config = dict(
    n_layer=9,
    d_model=448,
    n_experts=16,
    experts_per_token=1,
    d_expert=480,
    d_shared_expert=0,
    activation='swiglu',
    moe_layers=[0, 1, 2, 3, 4, 5, 6, 7, 8],
    router_score='softmax',
    normalize_top_k=False,
    routed_scale=1.0,
    balance_loss=0.00328,
    balance_bias=False,
    router_noise=0.1,
    init_std_router=0.00645,
    lr_router=0.000963,
    vocab_size=8192,
    norm='rmsnorm',
    norm_eps=1e-05,
    tie_embeddings=False,
    optimizer='muon',
    lr=0.00136,
    beta1=0.95,
    grad_clip=1.0,
    batch_tokens=65536,
    seq_len=1024,
    train_tokens=665000000,
    steps=10148,
    dataset='wikipedia_en',
)
Below are experts of layer 2 (counted from 0) of a mixture-of-experts language model. Rows are named router (the router's row for the expert), gate (a neuron's input weights, with its number), up (a neuron's input weights, with its number), down (a neuron's output weights, with its number) and show model dimensions 112-223. Each number is 50 + 12 x the weight over its row's rms, rounded and kept within 0 to 99.
After each expert's rows: a language model's description of what the expert responds to; "raises" lists some tokens whose logits its average output raises strongly, later layers aside. This comes from a sample of Wikipedia text that the model never trained on.

# expert 5
router:70 64 59 67 38 48 45 78 56 32 60 66 61 42 55 44 59 36 64 24 37 46 59 33 36 56 53 58 47 68 43 40 57 40 66 56 31 41 30 45 39 48 35 34 44 40 45 62 56 58 41 45 60 61 64 66 36 50 66 54 53 48 53 42 54 37 31 64 34 61 45 63 68 49 38 58 65 67 43 58 50 49 54 37 59 55 50 52 55 75 51 41 46 42 48 44 37 25 36 57 25 56 36 66 48 41 58 31 47 82 60 56
gate0:56 62 41 54 53 59 52 57 55 41 47 28 36 43 33 49 51 40 48 59 66 53 67 37 58 24 56 59 57 49 51 53 53 29 37 39 51 52 68 51 58 63 58 50 52 65 50 35 66 37 40 50 56 44 39 53 53 63 23 51 36 44 53 51 59 57 48 42 49 50 27 45 37 75 46 50 56 43 44 48 54 66 55 34 46 54 38 41 47 38 38 56 39 47 40 49 71 44 48 53 65 76 60 33 43 45 51 33 42 70 50 39
up0:40 42 47 43 70 49 50 48 35 56 54 46 43 47 58 72 36 54 51 49 60 53 58 56 25 56 54 19 54 36 67 39 42 42 52 34 53 72 37 46 46 69 48 56 56 27 51 69 42 36 63 49 59 47 60 54 69 33 58 61 37 72 32 40 41 59 42 48 55 49 41 35 64 57 69 61 69 67 65 67 44 33 40 54 48 46 67 46 57 56 47 33 39 57 45 46 38 19 31 60 39 65 61 49 53 40 66 52 60 71 57 44
down0:58 59 56 43 38 69 31 51 32 78 33 42 58 83 61 46 32 54 53 60 37 52 49 67 20 56 54 36 55 55 59 47 31 42 66 51 46 55 45 49 55 50 24 57 54 47 35 46 23 60 52 53 66 49 45 48 58 66 27 41 50 49 49 55 59 51 49 50 53 63 40 53 74 32 60 30 69 39 60 53 39 40 55 40 82 33 56 45 63 35 50 63 39 64 65 50 30 33 77 61 56 62 45 59 53 41 69 39 50 36 54 41
End years after a dash in company or office date ranges, such as 2001–2009, plus of and in before place names and dates.
raises: "ril", "ere", "iva"

# expert 11
router:45 65 58 38 61 41 56 46 46 34 52 57 67 40 61 73 43 36 70 34 22 41 51 47 36 45 58 48 48 53 66 61 73 61 46 56 55 45 39 42 36 65 13 42 45 47 70 55 62 64 41 62 48 50 55 53 63 40 59 44 56 67 49 49 40 53 55 64 41 19 57 55 67 39 60 52 21 30 51 72 56 30 64 63 38 55 65 55 58 41 65 45 35 48 51 72 46 30 31 59 31 48 37 61 37 64 71 65 39 36 43 75
gate6:19 46 59 57 62 63 45 38 51 44 52 43 73 40 33 28 52 62 44 42 67 66 55 49 39 51 47 48 55 54 48 35 58 38 68 47 44 40 52 29 48 36 35 50 52 47 26 52 44 66 45 46 42 34 59 53 54 49 55 41 34 44 39 50 75 42 59 38 79 32 57 58 71 61 59 63 46 35 49 62 60 48 39 43 62 24 48 62 63 50 43 53 30 58 52 35 51 42 55 57 55 58 67 36 63 71 52 44 71 51 28 38
up6:58 65 47 42 36 39 55 35 49 52 38 58 54 66 68 54 51 58 46 66 54 56 46 57 61 55 48 50 38 63 39 44 43 54 64 54 54 46 53 75 66 72 40 47 53 42 65 57 60 50 38 53 34 58 40 36 62 55 46 23 51 49 47 45 52 43 53 61 38 43 52 41 47 53 78 48 40 48 36 52 73 68 54 66 45 66 28 38 38 46 50 38 45 48 44 63 37 64 29 47 34 46 27 69 32 53 34 60 34 28 64 54
down6:72 51 50 69 55 25 50 60 40 51 46 68 73 40 37 55 39 63 46 40 32 50 35 66 46 59 41 55 33 52 46 26 37 54 44 23 65 45 39 55 50 63 29 47 45 45 55 58 54 55 61 30 26 49 66 37 54 39 24 51 54 39 64 41 61 37 68 56 51 57 51 60 52 63 28 50 60 50 24 44 61 50 39 70 45 48 43 54 70 37 41 36 54 63 56 49 78 59 45 45 85 36 58 64 59 42 54 26 42 73 45 43
Line breaks and paragraph breaks after sentence ends and table rows, also opening quotation marks and first letters of table entries.
raises: "|", "=", "-", "The", "In", "St"

# expert 14
router:64 31 52 45 52 42 52 60 40 47 53 36 62 52 53 59 53 70 40 53 29 32 54 51 61 71 68 54 45 49 60 41 50 49 79 61 56 38 62 59 70 39 54 48 62 53 56 63 32 62 60 62 57 58 59 48 64 51 46 38 29 58 49 75 41 40 47 33 60 50 51 36 28 61 58 59 51 52 58 62 66 41 22 56 39 48 60 42 65 45 57 64 50 51 31 62 44 44 47 45 59 60 47 57 61 32 39 55 21 48 53 46
gate6:57 40 62 36 60 47 57 55 53 56 52 52 36 63 41 50 33 38 29 45 44 25 56 42 34 54 43 48 56 62 48 36 49 34 40 52 51 61 73 59 69 56 57 63 43 56 30 67 62 70 38 43 47 61 35 48 43 55 30 53 44 51 43 64 37 40 67 64 50 62 28 66 43 41 39 70 34 43 29 48 27 54 31 42 48 53 31 52 60 39 77 53 25 58 53 54 66 45 47 50 37 28 33 43 38 68 21 50 33 48 60 52
up6:30 66 45 54 64 53 43 59 48 61 47 41 38 57 47 34 53 51 64 46 65 44 37 52 79 58 42 54 49 52 41 53 67 58 56 61 43 24 46 43 61 39 39 55 40 48 61 36 28 49 64 53 49 50 85 43 58 54 66 31 66 64 65 48 54 61 42 48 49 41 57 50 47 57 56 38 55 48 72 39 29 52 60 41 52 45 70 48 43 51 37 65 81 53 34 51 44 54 42 47 58 67 79 47 62 40 67 44 51 82 41 66
down6:61 67 21 52 66 45 45 47 42 48 55 35 43 57 64 47 59 23 62 51 50 47 29 77 39 41 44 57 53 53 39 40 47 50 59 49 28 49 44 52 49 39 67 64 63 60 54 56 58 28 42 61 48 48 50 65 56 45 49 52 42 45 35 47 30 34 43 49 56 54 51 28 26 40 36 64 24 37 46 56 49 38 20 53 41 49 49 25 48 51 32 44 49 52 46 35 46 57 68 70 53 43 30 69 49 55 64 48 49 70 41 58
Words and = signs in wiki section headings like Awards, History, Background, plus institution and career nouns such as University, Association.
raises: ",", ".", " and", " (", " in", " |"

# expert 1
router:43 33 00 52 73 41 40 65 71 76 57 66 46 52 76 69 50 61 40 56 79 25 43 46 38 56 43 46 47 47 39 44 24 38 49 58 38 46 38 40 58 60 47 64 36 53 43 25 73 48 60 52 47 26 34 52 55 51 38 51 65 49 50 63 54 59 56 51 65 38 55 50 49 54 70 27 58 54 53 34 63 46 29 30 30 69 46 47 65 31 57 47 45 48 42 44 42 55 54 42 68 12 31 63 50 46 58 42 57 31 45 68
gate6:69 33 76 49 60 20 62 47 49 78 38 41 47 63 60 43 41 52 59 33 69 54 54 45 37 49 14 56 50 43 34 52 50 45 78 30 87 49 59 30 28 52 86 48 64 32 52 59 48 61 56 64 48 57 62 58 54 55 34 48 32 58 48 48 54 65 56 52 50 33 41 45 50 75 56 41 73 43 36 37 48 70 46 63 43 59 49 36 48 20 43 46 45 19 56 48 52 63 65 37 51 64 75 53 44 40 34 54 35 55 36 53
up6:61 48 67 69 62 36 45 43 64 54 36 55 66 65 49 47 54 46 52 53 43 59 52 28 43 47 50 48 49 53 46 39 28 58 51 51 81 60 36 50 61 53 36 60 36 53 51 48 49 65 59 54 50 60 27 50 60 61 49 51 50 49 58 55 39 54 30 46 69 70 35 57 41 38 54 33 55 55 27 59 50 45 55 40 56 69 56 69 32 41 47 48 35 64 31 62 34 73 41 37 64 44 54 49 36 35 77 64 37 51 57 53
down6:59 48 66 48 62 51 56 43 61 60 45 52 54 39 62 60 43 63 60 53 59 38 47 53 44 40 63 47 41 62 72 65 57 58 44 49 34 44 50 54 54 57 53 24 40 54 57 75 49 49 40 78 42 32 45 67 47 50 63 34 47 44 43 30 42 54 70 59 77 37 48 58 33 57 50 48 37 47 35 62 48 47 73 23 31 57 54 60 34 49 38 67 51 73 49 44 66 32 29 52 52 47 80 36 71 67 42 40 61 47 44 61
Word-internal pieces inside longer words and LaTeX or code tokens near braces and backslashes, such as anti-ci-pations, can-na-binoid, frac.
raises: ".", "-", ",", " (", ";", "s"

# expert 15
router:16 77 70 63 48 72 55 45 78 59 70 38 47 54 31 37 45 38 73 16 44 73 50 34 42 35 22 66 52 70 28 43 48 45 68 49 54 58 40 39 41 74 19 40 36 54 58 66 41 37 51 31 52 69 76 41 38 73 53 51 49 62 64 52 51 55 60 47 30 60 50 42 27 51 42 45 48 51 48 75 59 37 59 46 37 44 42 55 29 51 43 60 40 39 41 41 35 45 56 48 36 62 57 35 57 65 52 51 65 40 44 34
gate6:69 55 46 59 55 32 54 38 72 57 52 49 43 39 58 50 49 45 80 41 34 45 62 51 53 48 53 55 60 46 30 38 51 58 66 39 54 60 42 46 73 37 23 15 44 46 44 28 39 37 75 49 49 43 41 47 37 43 65 53 52 54 70 67 57 41 44 41 32 52 51 47 45 55 70 46 59 75 42 18 56 62 55 38 65 56 69 43 60 41 61 60 47 45 63 57 71 47 47 51 56 54 54 39 57 50 57 51 70 50 51 33
up6:49 29 44 56 56 52 33 72 39 48 46 61 52 28 64 28 62 48 54 48 48 51 50 43 46 54 47 55 69 50 59 52 39 46 26 47 54 39 45 58 39 64 88 45 54 37 62 53 36 27 56 54 46 65 53 56 59 37 51 45 62 57 38 69 23 53 64 51 57 16 52 51 54 49 41 39 47 57 48 58 45 54 44 48 37 60 40 41 35 58 38 35 50 58 49 65 29 53 74 58 22 35 60 58 39 82 27 54 37 54 66 54
down6:60 56 18 58 72 29 34 39 45 48 26 39 51 42 56 40 55 38 72 42 48 52 58 44 23 25 42 56 58 26 50 56 48 46 73 21 70 64 69 54 31 60 55 38 72 46 39 48 38 37 72 27 38 42 73 57 40 53 50 52 50 20 62 76 47 43 61 66 57 54 65 44 41 73 64 32 46 66 38 22 46 30 33 69 60 50 61 43 73 58 33 28 47 44 43 59 64 64 55 45 32 51 47 39 56 53 67 37 66 54 49 34
Numbers of two or three digits in stats tables, coordinates, dates and durations, such as 18, 27″, 16:31.
raises: "–", "0", "5", ".", "6", "7"

# expert 0
router:41 44 16 59 54 35 48 55 64 52 58 37 56 64 66 57 50 65 33 61 76 54 43 62 60 54 55 59 46 41 54 55 41 44 34 54 45 55 49 44 51 48 55 57 39 50 49 34 71 50 31 57 53 21 34 53 59 50 48 63 62 16 60 57 35 66 52 53 52 48 44 44 25 54 33 22 54 38 51 16 63 49 60 46 40 71 48 58 56 29 35 65 40 57 63 40 59 74 58 57 81 63 40 43 51 69 55 36 74 37 45 57
gate6:75 45 52 61 41 53 49 36 46 51 53 49 77 53 53 59 62 48 59 53 57 54 50 32 53 58 27 48 54 16 53 50 49 48 55 68 43 42 32 36 41 55 51 67 70 63 45 29 59 70 51 42 45 41 47 32 65 45 55 99 58 39 42 48 37 66 51 54 54 51 55 47 56 46 29 64 42 33 61 55 61 48 74 78 74 56 46 50 61 54 40 49 50 69 47 54 45 34 49 52 40 50 32 61 65 67 53 58 51 63 67 43
up6:71 47 55 56 47 59 55 40 22 80 61 52 51 56 62 68 52 22 44 44 40 49 33 58 76 78 62 37 32 24 55 34 66 55 44 57 61 41 33 17 30 42 47 46 66 35 61 59 46 58 67 44 70 60 49 43 52 30 34 50 55 63 62 51 37 46 56 72 48 45 34 42 71 54 60 63 41 41 49 42 63 34 44 42 59 52 42 43 77 40 39 55 33 54 49 59 46 35 44 46 34 46 54 63 54 49 49 63 38 66 49 50
down6:56 62 55 56 34 50 38 29 58 40 65 63 41 71 35 53 66 65 68 50 49 63 41 32 51 40 42 40 45 73 37 42 46 50 47 68 53 50 60 54 36 49 55 51 50 55 43 57 42 28 34 44 45 43 40 62 48 51 67 42 61 31 49 51 50 32 58 38 62 63 67 60 62 44 42 49 55 27 48 69 38 56 63 31 30 30 58 40 59 44 62 42 58 57 57 48 44 56 44 53 41 42 50 59 39 41 38 53 48 37 46 71
Common nouns after articles in running prose, often followed by "of", such as result, title, north, case, area, death.
raises: ",", " (", ".", "\n", "-", ")"